From a checkpoint of a small mixture-of-experts model trained on Wikipedia.
Training: 628M tokens, 5284 steps.
Below are experts of layer 10 (counted from 0) of a mixture-of-experts language model. Rows are named router (the router's row for the expert), up (a neuron's input weights, with its number) and show model dimensions 0-127. Each number is 128 + 24 x the weight over its row's rms, rounded and kept within 0 to 255.
Before each expert's rows: a language model's description of what the expert responds to; "mostly gets" lists some tokens that are sent to it at least half of the time. This comes from a sample of Wikipedia text that the model never trained on.

# expert 56
It responds to: Articles a/the/an and degree words such as most, very, less, highly, rather, before adjectives or nouns after is/was/as.
mostly gets: " a", " very", " most", " less", " Most", " highly"
router [142 100 137  98 130 133 126 122  98 127 142 135 109 150 123  96 171 106 128  98 173 120 146 128 119 127 116  78 124 115 104 156 107 105 134 125 161 163 158 130 147 131 162 157 115  81  74 137 104 181 163 109 129 120 136 140 154 117 153 146 124 187 114  95 136 147 153 116 115 131 158 130 153  92 143 114 155 106 148 108 116 150 133 160  85 156  88 144 136 143 130 154 132 171 167 125 134 146 129 131 133  97 101 114  80 155 112 134 132 164 129 125 125 142 106 131 121 117 104 158 126  87 106 146 197 116  95 134]
up0 [122 148 136  92 154 131 145 118  95 138 128 126 102 133 155 101 149 151 163 109 144 155 110 121 161 149 112 135 136 136 120 123  67 150 152 137 109 148 122 154 120 149 167 146  77 121 156 118  84 156 135 114 139 160  98 129 125 143 111 132 109 136 140  97  71 125 140 161 103 116 146  84 115 123 106  92 112 152 147 138 117 129 138 129 113 138 147 106 123 127 108 155 105  95 124 125 111 145 127 135  89 154 110 106 111 116 124 129  91  88 110 103 133  80 172 144 191  90 195 161 177 145 140 106 126 105 135 136]

# expert 25
It responds to: Commas, dashes and connectives like while, before, thus, although that end a clause and lead into the next.
mostly gets: "—", " while", ",", " before"
router [125 184  88 126 165 107 118 127 152 106 153 139 144 122 118 140  96  73 165 102 122 105 135 143 110 108 119  98 125 157 142 139 129  94 141 105 135 115 144 135 131 172 154 109  91 116 156 115 161 104 111 130 114 159  73 144 132 102  92 129 137 132 121 178 135  94 116 126 105 131 158 146 148 141 141 154 132 148  99 148 124 140  94 155 121 121 140 166 116 170 111 152 144 175 127 119 128 138  66 118 117 159 142 120  98  86 137 125 119 137 172 120 152 131  94 169 102  95 130 142  96 136 130  87 116 133  88 108]
up0 [151 135 152 125 101 114 147 118 143  88 133 140 140 121 138 166 114 127 152 125  97  84  67 143 151 112 152 117 171 142 148 108 149  89 143 151 152 103 139 140  71 148  88 122 132 100 135 131 168 111 147 136  84 151 175 100 141 103 134 188 105 155 150 141 122 112 131 146 135  99 117 118 155 156 127 133 138 117 151  92 106 134 105 110 130 112 117 153 159 134 145 141  89 118 121 120 136 102 182 134 100 131 138 149 148 151 111 100 125 150  76 105  77 128  84 155 119 106 108 142  98 105 104 135 136 106 140 113]

# expert 19
It responds to: The word the after prepositions, plus capitalized name adjectives such as United, Royal, Great, British, New, often before States or Kingdom.
mostly gets: " Great", " United", " Royal", "United", " Imperial", " New"
router [131  67 139 139 149 123 156 135 113 127 135 107 138 125 109 140 120 151 143 112 175  93 135 111 123 155 153 122 106 102  65 146 115 151 138  98 174 137 132 125 151 103 115  86  58 134 118 122 104 140 100 164 189 116 133 153 137 111 146 119 167 114 151 106 145 138 136 114 110 128 131 126 118  74 102  97 138 104 145 116 104 134 144 154 163 124 121 125 141 152 119 115 149 166 160 130  98 145 170 154  83 138 166 108 145 195 137 124 141 158 158 116 123 134 138  99 124 142 118 150 112 127 125 131 176 128 141 116]
up0 [153 165 155 184 101 114 104 125 158 142 122 124 148 109 121 112  93 159 131 170  93 137 110  85 123 123 103  88 144 133 131 128 132 166 126 152 170 142  63 118 139 105 138 133 159 131 191 153 150 129 137 140 122 130 133 157 142 165 142 137 112 103 142 104 133 118 132 137 129 163 154 117 122 108 124 117 123 135 127 131 159 107  88  97 171 131 116 170  84 116 116 123 142 123 109 150 166 103 153  79 120 104 143 132 124 114  92 150 113 129 117 119  78 122 133 153 173  88 120 113 125  81  94 103 152 141 119 133]

# expert 35
It responds to: Plural suffixes and whole plural nouns, often abstract or military, such as violations, explosions, forces, rights, systems.
mostly gets: " systems", " rights", " aircraft", " buildings", " services", " troops"
router [164  90  86 122 137 138  93 143 159 112 136 111 137 101 133 123 148 158 137 103 162 119 132 114 152 139 132 157 140 151 154 173 121  91 102 107 122 141 109 141 121 148  88  93 147 105 109  81 119 130  90 142 115 142 138 122 162 101 108 143 177 119 128 136  97 144 168 143 143  79 142 169 116 134 119 128  97 128  66 138 125 147 158  83 103 114 180 123 149 146  83 134 126 125 151 107 155 134 112 174 161 136 139 151  80 117 137  97 154  96 139 109 143 106 132 121 124 117 124 123 135 120 105 189 137 113 137 127]
up0 [122 125 129 151 102 169 117  96 120 125  79  82 136 104 124 122  96 130 150 129  96 175 134  96 114 108 122 106 146 118  89 150 158 172 158 142 139 104 117 141 107 148 156 131 144 158  95 134 136 132 159 166  89 135 139 158 123 122 113 146 101 180  98 130 188 109 138 134 154 102 118 117 122 101 135 172 180 137 133 124  94 124 149  97 110 131  95 130 134 175 120 122 119 145 103  98 123 162 155  92 121 102 185 131 141 135  82 144 142 135 107 134 127 115 150  86 111 124 132 144 142 129 107 145 147  96 116 103]

# expert 53
It responds to: Forms of the verb be and became right after a sentence subject, such as was born, is served, were rescued.
mostly gets: " be", " was", " is", " been", " became", " being"
router [145 152 126  74 119 136 104 166 155 153 150 144 154 114 124 118 150  86 170 115 127 113 109 132 135 121 118 112 135 127 130 168 123 110 112 101 144 142  88 130 154 154 111 141 155 120 119 132 105 134 122 133 109  96 164 128 128 140 153 127 123 122 112 116 113  81 121 123 135 137 147 117 188 102 141 163 110 146 106 147 138 156 128 128 116 102 114 148  77 161 156 137 168 137 119  56 118 168 112 114 159 122 136 122  85 117  90 129 159 153 120 164 117 164  60 122  86 134 148 105 135 106 178 128 131 132 139  93]
up0 [108 184 113 106 120 104 114 107  89 158 158 127 126  92 100 104 137 141 129 133 120  93  69 126 149 124 117 128 156 126 110 105 118 129 129 133 113 146 158 146 145 142 136 156 169 105 140 118 126 171 121 126 120 140 153 146 116 140 100 129 149 129 150  91 172 164 128 192 137 104 137 120 111 139 108 163 134 183 116 157 110 116  97 126 128  61 105 111 131 109 117 137 127 135 102 148 127 151 163 131 112 169 105 129 134 146 136 170  74 143  83 145 133 123 127 172 133  98 122 115  91 125 131 101 148  89 128  96]

# expert 15
It responds to: Prepositions like by, at, of, under, from, often right after a participle or starting a heading or sentence, such as acquired from, At the.
mostly gets: " under", " By", "At", " Os", " As", " At"
router [127 106 149 138 157 132 132 128 136 104 130 133 144 140 107 105 135  70 177 132  71 127  83 115 111 123 125 101 103 113 156 158 164 185 128 101 117 134 132 126 101 122 120 108 177 172 181 134 125 131 111 133 128 147 151 130 158 138 146 120 127 149  93 131 110 115 128 155 130 147 126 144 133 163 160 160 170 147 139 101 133 112 108 132 176 150 169 146 108 122 170 132 107 129 103 101 139 165 125 114 113 125 159 116 174 128 163 119 129 133 174  89 127 149  97 118  88 111 161 121 122 139 128 137  73 151 120  99]
up0 [134 139 164  95 162 141 107 123 113 164 131 145 171 158 159 196 139 106 141 119 114 126 143 166 148 132 201 140 158 129 163 127 101 132 150 124 100 139 107 126  99 122 151 141 143 116 129 140 142 138 142  90 100 113 143 156 165 111 155 129 126 167 164 143 115 129 137 129 145 152 105  84 126 142 156 143 143 140 113 107 111 174 132 117 109 140 138  87 152 111 110 129 136 139 127 112  86 165  68 157 133 111 130 129 113 170 137 131 122 148  54 101 143 174 148 149 106 118 121 140 148 124 117 155 123 135 139 118]

# expert 48
It responds to: Short opening pieces of surnames and other words after "the", a comma or a pipe, such as D-w-yer, Har-court, Ker-r, Sh-ield, w-ives.
mostly gets: " Har", " Ar", " al", " w", " Al", " Dar"
router [145 110 119 104 108 133 101 103 116  99 128 147  99 101 117 121 100 146  97 115  58  98 105 132 179 140 141 108 151 115 141  87 131 106 120 119 160  65 133 138 182  91 151 107  97 168 171 107  85 137 125 106 147 109 146 146 131 150 158 136 132 142 110 147 103 145 100 136 151 130 114 124 111 110 132 137  90 104 150 119 129  82 131 103 151 121  93 139 139 115 124 118 105 103 109 143 134 156 139 109 124  82 144 127 156 114 108 175 150 147 120 111  82 160 139 146 133  84 136 130 107 156 109 121 155 171 145 141]
up0 [ 90 138 106 173 112 162 167 107 122  91 148 113 114 151 113 104 101 123 144 123 161 154 159 147 106 114 103 133 132 113 103 144  96 137 118  98 139 102 133 151 108 128 140 108 151 110 105 120 136 114  89 128 150 133 158 165 148  87 120 148 150 155 128 146 120 132 126 112 123 152 173 135 123 142  87 140 155 102 130  93 114 143 139 146 130 114 126 180 129 123 147  89 166 113 167 124 107 176 180 133 153 124  99 170 181 163  99 158 126 134 140 151 134 163 110 114 140 167 147  85 144 176 161 110 126 141 131 119]

# expert 52
It responds to: Nationality, ethnic, religious and political adjectives or their endings in history and politics texts, such as British, Soviet, Persian, Bulgarian, Liberal.
mostly gets: " British", " Russian", " German", " Soviet", " Chinese", " Spanish"
router [151 136 183 131 154 116 141 113 136 157 150 111 136 132 139 152 147 163 160 121 155 106 117 106 128 160 107 119 134 117 119 133 112 150 114 103 151 138 123  98 107 121  84  80  97  98 132 108 112 125 111  99 141 156 116 121 121 127 120 125 139 132 137 161 123 177 119  96 101  96 125  99 115 112 144 138  97  63  91 120 128 141 164 135 195 108 162 153 144 152 133 109 117 132 182 136 141 119  98 142 154 123 158 158 126 136 140 119  98  91 168 124 126 118 122  90 199 171 131 135 129 124  91 142 146 138 142  91]
up0 [156 146 111 111 151 137  94 149 151 156 152 150 112 114 157 145 119 119 117 128 129 113 163 120  89 157 120 126 124 138 127 121 146 172 134 169 138 119 134  95 131  78 168 113 162 116 118 164 103 150 164 171 111 130 133 123 157 137 146 130 150 123 124 169 145  99 171 144 191 132 160 133 116 126 144 131 109 124 131 181 103 110 141 152 165 120 130 169 135 173 127  96 106 127 117 105 141  94 147  97 118 144 106 155 157 189 121 131 157 133  90 159 101 175 118 143 141 106 128 114 180 135 147 130 126 106 151 132]

# expert 2
It responds to: Semicolons separating items in dense lists of codes, scores or results, plus table pipes, line-break indents, dashes and "and"/"or".
mostly gets: " ;", ";", "\n     ", "\n   ", " —"
router [117 104 132 116 130  76 122 105  96 114 116 133 172 111 107 121  97 130 101 133 136 170 153 138 127 105 126 113 100 151 105 158 106  77 100 129 109 120 191 186 114 138 101 152  89 127 139 116 118 111 133 120 112  96 113 115 124 114  92 146 156 132 131 155 112 151 118 151 160 136 116 160 133 137  88 127 164 191 112  98  96 168 143 118 133 137 123  98 108 116 132 147 152 125  77 130 154  96 109 130 132 136 152 102 113  96 152 126 127 105 153 122 129 117 128 100  77 160  76 140 137 157 157 102 146 149 113 141]
up0 [158 144 106 133  87  86 110 123 122 199 136 156 129  90 128 124 149 107 130 111 142 100 131 129 130 101 165 140 167 131 152 105  97 102 127 125 115 144  98 114 125 110  95 136 114 193 137  81 121 126 151 112  96 129 152 116 127 145 104 118 165  56 121 142 109 110 126 160 108  98 102 108 124 109 126 111 131 119 149 144 139 162 113 121 145 152 181 144 138 156 109 129 101 109 102 138 160  80 172 119 146 159 163 135 141 143 185 149 143 106 135 110  93 110 111 129 132 143 107 130 151 130 124  99 135 150 112 144]

# expert 7
It responds to: Opening pieces of Spanish, Italian, French or Catalan names and titles, often articles or particles: El, del, l', Mal-, Has-, San.
mostly gets: " l", " Mal", " del", " El", " Del", " Luc"
router [121 163 108  92 105 146 124 112 143 112 142 143  81 144 118 147 138 137 142 122 119 106 131 109 157 137 150  81 130 115 148 116 130 103 160 146 102 134  94 121  97 136 153 141 123 106 161 110 107 137 119 108 134 102  82 124 145 105 166 151 145 170 123 131 133 120 111  99 119 192  84  97 108 170 122 133 127 111 137 172 167 137 128 126 139 133  96 128 127 110 165 136 124 116 131 157 101 161 142 138 121 137 116 129 170 166 148  78 139  91  81 177 115 163  84 121 117  96 144 124 100 140 104 118 171 177 139 141]
up0 [126 110 116 137 134 128 109 101 112 116 114 182 146 168  74 108 120 178 123 108 138 101 171 108 142 132 128 137 117 154 117 139  94 111 113 117 111 109 138 120 152  74 147 169 134 143 136  97 106 134 136  94 124 136  75 146 101 145 129 130 111 114  97 122 132 111 112 173 133 142 120 172 106  81 132 111 111 142  68 117 112 102 121 141 123  95 154 159 130 136 120 128  86 100 130 112 119 129 106 101 172 101 159 130 106 146 146 128 193 116 128 108 123 125 124 157 171 104 163 131 170 164 162 126 154 129 134 136]

# expert 42
It responds to: Verbs, prepositions and connectives in narrative prose that link a subject to what follows, such as with, for, However, After, announced, gave, despite.
mostly gets: " However", " gave", " wrote", " After", " however", " Although"
router [108 124 131 166 107 108 140 129 149 100 112 120 126  94 108 151 124 106 114 133 110  85 122 104 110 128 126 120 148 115 140 149 147 150 109 108 115 150 140 109 144 142 110 116 137 158 146 114 148 114 110 137  98 135 155 132 122 157 119  88 145 131 124 140 131 166 117 123 137 108 146 108 160 154 136 163 145 114  74 111 127 127  82 139 125 122  84 127 118 149 116 148 147 186 149  98 178  85 121 179 116 139 129 105 139  99 116 121 145 171 123 105 135 128  52 158  87 124  60  81 129 133 136 146 156 176  94 126]
up0 [127 110 124 119 102 110  97 143  86 130 126 141 159 184 176 130 126 129 101 101 137 127 123 162 133 145 170 142 101 134 161 120  93 145 160 140 133 122 151 174 159 136 158 128 158 144 128  97 154 166 152 103  90 115 159  88 126 142 125 109 120 140 136 175 157  79 155 116 155 113 115 106 119 115 143 174 141  68 177 120 107 136 140 151 131  95 113 119 145 147 113 114 100 131 123 112 106 133 132 118 140  86 147 167 104 146  96 131  87 131  90 148 134 148 128 144 106 127 137 143 112 114  92 160  93 100 126 107]

# expert 21
It responds to: Opening stems of Latinate words cut into pieces, such as exp(ectations), ass(ignment), def(ensive), dep, conv, det, with a suffix still to come.
mostly gets: " ass", " conv", " exp", " dep", " Ind", " inf"
router [121 175 133 150  80  88 129 127  90 120 131 166 122 153 197 108 125 106 139 142 119 108 129 162 137 150 128 114 149  86 159  90 125 142 124 142  91 148 112 119 119 119 149 148 149 114 160 125 127 174 133 119 136 139 115 145 150 143 119 141 156 122 138  91 160 137 127 159 127 126 130  73  71 107 140 108 159 110 127 143  87  82 125 130 154 138 159 111 165 180 128 145 107 132 155 145 153 157 103 140 177 157 112  91 131 133 113 104 160  85 143 131  89 114 142 108 112 123 147 119  97 152 124 130 122 144 139 154]
up0 [136 155 115 120 133  98 111 104 103 114  95 119 130 129 125 111 147 139 176 132 101  88 147 173  85  78  86 125 153 137 135 113 120 109 150 119  77 122  99 123 129  95  67 115 149 108 142 109 132 153  99  84  86 107 124 140 161  85 173  99 115 124 149  96 128  97 159 142  89 141 134 156 138 138  84 168 101 151 170 130 132 113 127 152  89 145 136 140 142 106 129 148 135 154 126 156 109 114 134 154 137 108 148 111 119 147 132  80 119 162 106 125 149 162 111 105 138 103 156 130 124 146 125  99 129 102 117 106]

# expert 49
It responds to: Coordinating conjunctions and, or, but, &, then joining names, places or verbs, as in born and raised, Trinidad and Tobago.
mostly gets: " and", " but", " or", " &", " then", " He"
router [100 137 137 137 113 136 114 140 154 115 143  93 144 139 144 135 107 113 112 135 126 113 143 145  88 133 113 100 109 147 134 147 144  74 103 147 101 195 117 158 103 166 123  94  75 115 134  92 114 115 160 121 171 132 102 147 142  83 129 130 130 118 153 129 101 150 136 153 106 112 111 162 125 130 117 145 134 142 103 153 116 144 100 174 168 128 107 157 101 182 144 158 153 140 143  89  94 130 126  83 130 122 124 124 127  88 119  99 126 142 130 101 140 105  93 163  98 158 100 184 105 151 138 139 110  87 143 125]
up0 [158 109 149 146 133 112 127 152 151 133 125 150 136 149  78 102 147 151 133  96 132 131  99 146 140 152  76 111 106 186 164 151 109 113 118 122 118 150 171 103 136  93 137 135 145 159 154 153 118 146 115 137 116  93 132 135 148  81 139 143 127 116 114 119 110 112 110 103 156 150  99 120 122 113 129 130 188 133 145 125 144 127 135  98 109 137 168 105 138  83 115 188 166 139 142 148 105 119 126 113 114 128 111 124 104 117 103 102  80 111 151 125 135 173 147 161 168  84 139 113 180 147 116 146 126  82  97 135]

# expert 58
It responds to: Equals signs opening or continuing wiki section headings after line breaks, plus See of See also and opening quotation marks.
mostly gets: "See", " See", "="
router [111 123  97 124 128 120 168 120  69 128 115  96 138 136 117 150 123 133 137 110  66 161 110 158 134 104 104 153 110 116 110  91 146 145  93 122 155 141 139 137 134 113 132  93 149  61 156 112 119 116 129  98 106 126 105 146 101 139 101 133 114 107 153 131 120  90 166  96 135 125  97 121 101 130 138 153 134 158 136  95 145 105 110 137  82 108 147  89 115 128 154 134 108 158 131  88 161  93 106 106 118 120  55 144 122  74 106 115 144 149  96 107 108  81  87 140 117 109 124 111 112 143 118 126 116 137 131 110]
up0 [166 185 123 114  96 173 138  76 156 113  68 104 128  92 121 142  99 135 129 126 114 102 137 118 123  96 125 133 185 127 101 159 133 132 113 161  88 176 118 127 137 120 169 151 145 104 129 149 110  96 147 150 105 133 115 110 152 141 109 108 131 114 130 108  59 159 163 114 133 130 157 123 129 176 152 142  99 129 128 110 108 106 136 135  80 170 137 130 119 171 163 108 134 125  65 129 119 140 147 131 138 133 114 116 152 139 119  94 113 147 114 116 142 116 101  95 169 117 119 128 137 134 117 130 148 114 144 124]

# expert 22
It responds to: Four-digit years and digits of numbers inside tables, lists and sports statistics, often between pipes or commas, such as 2011, 2016, 1907.
mostly gets: " 1995", " 2014", " 1994", " 1969", " 1999", " 2005"
router [ 79  99 118 137 102 131 177 128 127  87 126 100 133 112 131  93 111 133 152 142 136 176 128 135 109  94 110 155  86 110  84 167 150 109 118 141 166 124 147 123 143 164 160 113 105 126 133 118 111 109 132 160  83 142 146  62 140 149 119 171 156 129 153  96 134 121 147 158 115 136 138 133 130 106 143 118 106 164 145  88 152 101 142 128 142 115 127 143 121 117 132  73 105 128 118 153 178 112 139 111 119 137  85 130 124 147 143 123 131  98 184 115 157 197 126 117 116 145 135 118 137 124 172 106 110 136 121 116]
up0 [103 145 107 114 147 109 120 116 155 152 111  91 160 133 109 127 109 183  94 145 112 123 170 134 145 128 162 170 100 129 106 128 124 129 132  98 113 119  83  88 122  86 101 114 111 111 121 134 119 156 102 138 141  71 129 111 133 146 163 122 135 104 115 127 135 120 145 166 150 130 126 128 149 100 143 103 139 137 122 131 143 104 110 145 120 104 139 136  87 164 111 119 136 171 100 140 146 109 101 116 138 132 154 118 196 136 148 146 108 134 125 138 152 162 109 175 138  90 161 158 119 139 104 155 219 113 126 122]

# expert 63
It responds to: Possessives his, her, their, its and the possessive 's before nouns like own, career, family, plus some articles and years.
mostly gets: " his", " her", " their", " our", " Their", " original"
router [146 138 133  99 110 160 138 118 115 143 151 128 124 143 159 147 145 108 147 122 138  88 120 125 115 134 107 142 102  97  91 154  93 112 117 103 191 147 136 134 160 127 102 105 130 103 137 117 147 166 164 108 134 136 143 126 174 122 161 140 147 137 147  73 106 135 139 153 129 114 128 129 123 128  94 113 115 137  90 104 126 146 135 155 186 139  67 172 139 103 147 124 121 156 181 163 124 101 131 137 132 152 108 143  90 117 113 149  91 106 147 118 158 127 111 129 154 127  79 185 128 131 114 137 174 169 150 126]
up0 [149 143 124  94 133  71 182 106 117  89 105 109 120 123  95 127 119 146 144 116 160 149  92 138 138 171 136  78 136 131  96 129 156 151 166 143 111 108  94 127 123 150 108 137 146 133 111  92 157  61 120 128 128 113 132 165 147 146 121 141 151 134 133 107 151 140 139 104 128 124 100 109 121 109 112 152 143 130 121 105 129 105 137 120 129 109 120 117  73 130 157 120  89 127 112 116  86 172  85 124 129 111 148 164 125 108 127 120  77 115 120 118 149 175  94  73 128 143 159 109 131 138 150 181 139 112 152 115]

# expert 45
It responds to: Equals signs closing wiki section headings like ===Economy===, plus infobox field words such as classification, Animalia, Spouse, Location.
mostly gets: " =", " Animalia", " chronology", "Biography", " Arthropoda", "Population"
router [ 99 153  85 150 148 183 136 137 106 147 133 134 133 173 104 162 128 133 144 127 156 149 104 110 120 116  99 149 145 124 111 124  82 155 163 132 129 130 102 145 154 100 107 158  97 138 158 163 108 103 138 152  79 105 133  51 129 120 142 125 103  94 113 117 149 110 157 136 159 170 106 112  85 140  95 172 109 136  95 135 130 134 152 101 112 125 190 123 116 129 130 118 134 162  90 121 148 146 110 122 108 108 148 124 148  84 137 113 111 133 149 104 131 103 107 130 123 139 111 118 186 145  92 127 127 125 121 145]
up0 [164 147 111 163 140 160 173 128 131 144 135 137 152 141 151  85 109 112 150 133 115 130 134 140 113 150 112 105 112 126 162 158 149 171 143 135 103 153 100 143 136 138 171 146 122 111 168 150 116 119 110 148 108 171 118 154 122  91 111  31 158 109 162 116  98 108  84 133 122 145  99 140 100 131  93 121 153 131 136 135 119 162 132  85 129 126 108 153 104 114 137 117 117 156 161 142 104 142 127 112 192 130 152 132 124 107 139 131 142 165 127 117 142 117 104 129 104  95 116 123 136 141 184 169 136 150 122 119]

# expert 16
It responds to: Past-tense and -ing action verbs of narrative prose, often forming phrasal verbs before up or out, such as took, set up, moved, signed.
mostly gets: " took", " moved", " went", " gave", " placed", " signed"
router [150 126 112 134 122 150 118 101 170 112 130 135 127  76  77 151 158 110 132 123  83  96  96 141 122 141 135 132 114  95 133 155 142 122 139 181 164 156 116 116 160 109 132 148 150 166 161 126 120 137  90 147 118 128 124 108 133 157  90 108 184 116 115 147 152  92 143 154 142  94 152  97 152  93 113 179 120 114 100 148 127 144 125 121 123 114 135 148 151 160 101 148 124 135 154 102 134 116 180 128 148 107 120  95 103  88 124 180 116 124 102 151 111 138 139 173 103 126 116  95 133 122 149 164 159 130 165 134]
up0 [112 189 148 150 127 113 118 110 124  93 107 134  98 127 125 141 133 109 117 125 144  96 120 144 106 138 111 171 120 104 107 137 146 152 123 148 113 123  81 140 137 125 103 161 128  85 136  90 108 115  95 177 151 148 131 120 109 145 183 101 103  87 142  72 154 149 106 140  93  93 122 119 171  86 155 114 129  92 119 165 131 124 102 146 117  99 156 148 138 104 122 102 128 175 120 171 147 138 116 150 112 132 135 144 108 138 119 140  94 129 155 109 111 134 160 157 140  77 139  95  82  90 130 115 126 114 122 120]

# expert 54
It responds to: Geographic and infrastructure nouns ending proper names, such as Highway, Route, Railway, County, Creek, Avenue, as in Texas State Highway 114.
mostly gets: " Railway", " railway", " Peak", " Route", " Railroad", " Creek"
router [116  89 151 120 117  93 121 139  87 117 149 137 127 121 167 134 137 127 150  98 147 139 172 139 153  83 111 131 173 152 115 121 124 134  91 101 115 132 117 136 145 132 119 112  75 170 152 106 122 132 153 123 111 147 150 116 174 137 140 120 109  91 102 128 106 109 159  89 148  67 114 128 117 101 146  97 113  89 100 111 118 142 143 129 147  97 155 159 123 163 115 105 140 103 175  97 152 128 127 129 108 151 179 152 128 139 163 119 136 106 151 150 130 106 183  93 128 119 143 102 126 119 116 158 138 130 110  68]
up0 [142 176 128 160  74 120 127 136 121 117 136 123 141  92 121 125 128 157 120  76 140 164 131 126 111 134 152 135 127 104 155 104 100  79 111 151 150 102 136 149 109  84 128 109 107 152 141 128  89 142 146 107 155 103 115 119 132 152 139 168  67 126 140 152 107  94 152 105 130 118 117 150 124 147 154 155 110  85 141 143 171 104 129 139 151 130 144 150 177 103 123 136  94 137 145 129 140 137 156 127 123 146 117 177 106 141 146 145 146 143 147  61 136  93 144 135 135 117 159 120 118 112 123 113 185 151  81  99]

# expert 5
It responds to: First pieces of given names and foreign name stems, often after a table pipe, such as Marc, Ale-ss-andro, Fer-dinando, Anthony.
mostly gets: " Marc", " der", " Liber", " Bol", " Flor", " Ben"
router [136 151 108 110  77 108 116 126 156 108 141 139 107 151 136 150 148 121 132 126 117 114 129 137 109 193 140 125 104 123 137 130 140 169 112 109 105 122 123 133 137 130 140 141 127 106 101  98 174 167 107 121 102 130 142 118 149 103 129 126 150  84 179 128 142 136 107 125 173 157 115 128  67 129 131 110 145 132 125 171 150 126 114  99 150 152  81 119 115 117 177 133 117 102 148 154 116  80  98 137 148 121 151 106 170 137 100 106 159 128 132 162 109 173  87 128 101 175 167 169 108 152 142 125  92 147 138 155]
up0 [194 162 127 118 112 133 126 156  98 156 160 146 164  92 146 122 141 155 104 113 125 128 114  82 203 140 155 151 141 128 128 114  91 142 114 106 145 119  72 143 150  91 106 144 123  93 123 138 132 167 124 127 154 135 112 142 119 135 115 168 140 123 122  85  85 128 126 125 112 162 102 128 155 121 120 182 133 111 144 180 118 118  91 102 142 153 116 138 133 166  82 139 119 109 134 145 173 143 134 163 157 127 102 157 109 117 128 115 159 138 165 144 135 112 102  91 122 150 107 135 121 148 105 133 125 152 119 132]

# expert 47
It responds to: Adjectives and adjective endings describing a sphere of society, such as public, social, financial, political, high school, technological.
mostly gets: " local", " public", " national", " social", " personal", " military"
router [124 159 150 123 123 146 115 119 128 144 153 141 115 148 125 116 157 128 149  94 130  91 123  91 121 169  75 126 144 146 141 147 126 159 139 146 144 133 100 119 103 137 120 105 106  99 139 107 103 161 138 107 168 144 136  83 140 130 109 112 100 135 143 136  98 154 130 114 116  79 166 152 142 102 133 100  94 135  80  79 123 133 137 114 148 136 159 142 160 161 109 125 107 163 199 141 161 115 165  98 114 134 145 145 103 134 129 143 118  76 126  73 128 148 136 105 177 162 105 117 128 123  82 153 136 117 102 129]
up0 [163 168 122 130 108 111 161 146 129 121 109 136  95 143 131  99 124 198 165 146  86 130 134 137 144  93  99 119  84 127 123 123 119  98 111 109 114 134 127 133 106 147 140 155 142 124 175 147 148 151 130 186 130 156 147 134 107 139 126 119 107  78  77 169 114  83 163 132 162 127 105 148 118 114 145  98 138 107  68 163 107  75 102 177 129 119 136 133 158 135 144 147 178 110 139 118 107 142 144 144 136 104 150 120 123 134 112 131 132 119 120 116 119 118 159 141 140 147 115 140  95 161  99 165 140 140 115 141]

# expert 57
It responds to: Subject pronouns he, she, it, they starting clauses before was or had, plus he- word starts like health, heyday, helmet.
mostly gets: " he", " He", " she", " She", " It", " they"
router [132 106 159  92 113 189 101 114 119 159 103 133 141  87  89  98  89 119 103 127 136  96 122 130 123 104  92 123 115 133 125 148 107  83 154 159 143 169 133  92 115 115 150  94 100 123 141 117 119 126 119 133 144 126 110 154 148 155 155 105  90 111 129  99 124 156 138 122 110 130 162 131 117  78 170 104  73 131 130 159 154 106 125 133 132 116  87 109 102 147 150 133 124 116 103 100 119 107 130  92 147  76  89 166 117 136 177 114 125 121 151 132 156  99 135 120 121  88 106 136 130 113 156 128 156 139 178 129]
up0 [159 124 135 130 113 176 156 105 120 143 160 136 116 121 137  90 114 140 124 139 121 117 157 112 100 145 152 138 129 123 123 111 110 134 159 131 126  55 108 135 134 140 130 131  79 131 174 101 136 165 131 136 137  67 153 145 133 116 134 112 113 104 140  92 159 115 183 124 125 135 153  50 127 136  98 127 130 117 121 126 101 118 106 113 167 147 149 114 124 166 125 102 157 129 155 117 118 116 135 104 107 115 164 105  78 109 144 156 147 142  87 154  84 142  92 139 159 154 139  99 124 117 137 146 158 139 137 177]

# expert 32
It responds to: Prepositions after verbs or nouns, such as in, to, on, at, of, plus word-initial pieces like sl-, gl-, tr- (sleep, slight, gluconeogenesis).
mostly gets: " sl", " Sl", " overs", " tr", " gl", " inside"
router [133 113 120 136 126 130  88 107 156 140 140 133 107 155 128 116 113 109 138  85 116  91 108 118 101 154  91 120 116 165 148 174  98 131 123  97 128 100 114  84 175 111  60 128 153 121 113 137 106 138 103 123 142  99 136 164 123 147 104 111 173 160 133 138 101 134 100 165 135 139 156 107 168 129 103 160 122 163 103 136 162 134 126 136 164  88 130 144 146 167 113 111  87 174 134 121 144 150 134 140  82 153  87 115 153 138 127 139  99 121 147 126 140 167  85 136 106 167 130 156 147 130 152 102 109 125 136 113]
up0 [100 140 125 112 125 125  78 157 146 135 135 136 150 107 118 147 119 111 127 109 132 149 140 173  86 143 100  98 116 142 128 143 136 114 141  73 119  98 173  79 126 109 105 177 101 153 108 161 168  84 162 106 133 130  51 147 134 104 129 110 128 159 126 111  99 144 107 106 150 129 117 127 121 103 113 107 124 104  99  86 146 142 168 112 132 129 157 133  97 159 138 125 163  79 126 137 133 185 143 120 124 113 158 127 125  99 110 150 124 135 167  89 131  97 153 124 145  97 139 129 118 144 107 149 145 110 116 105]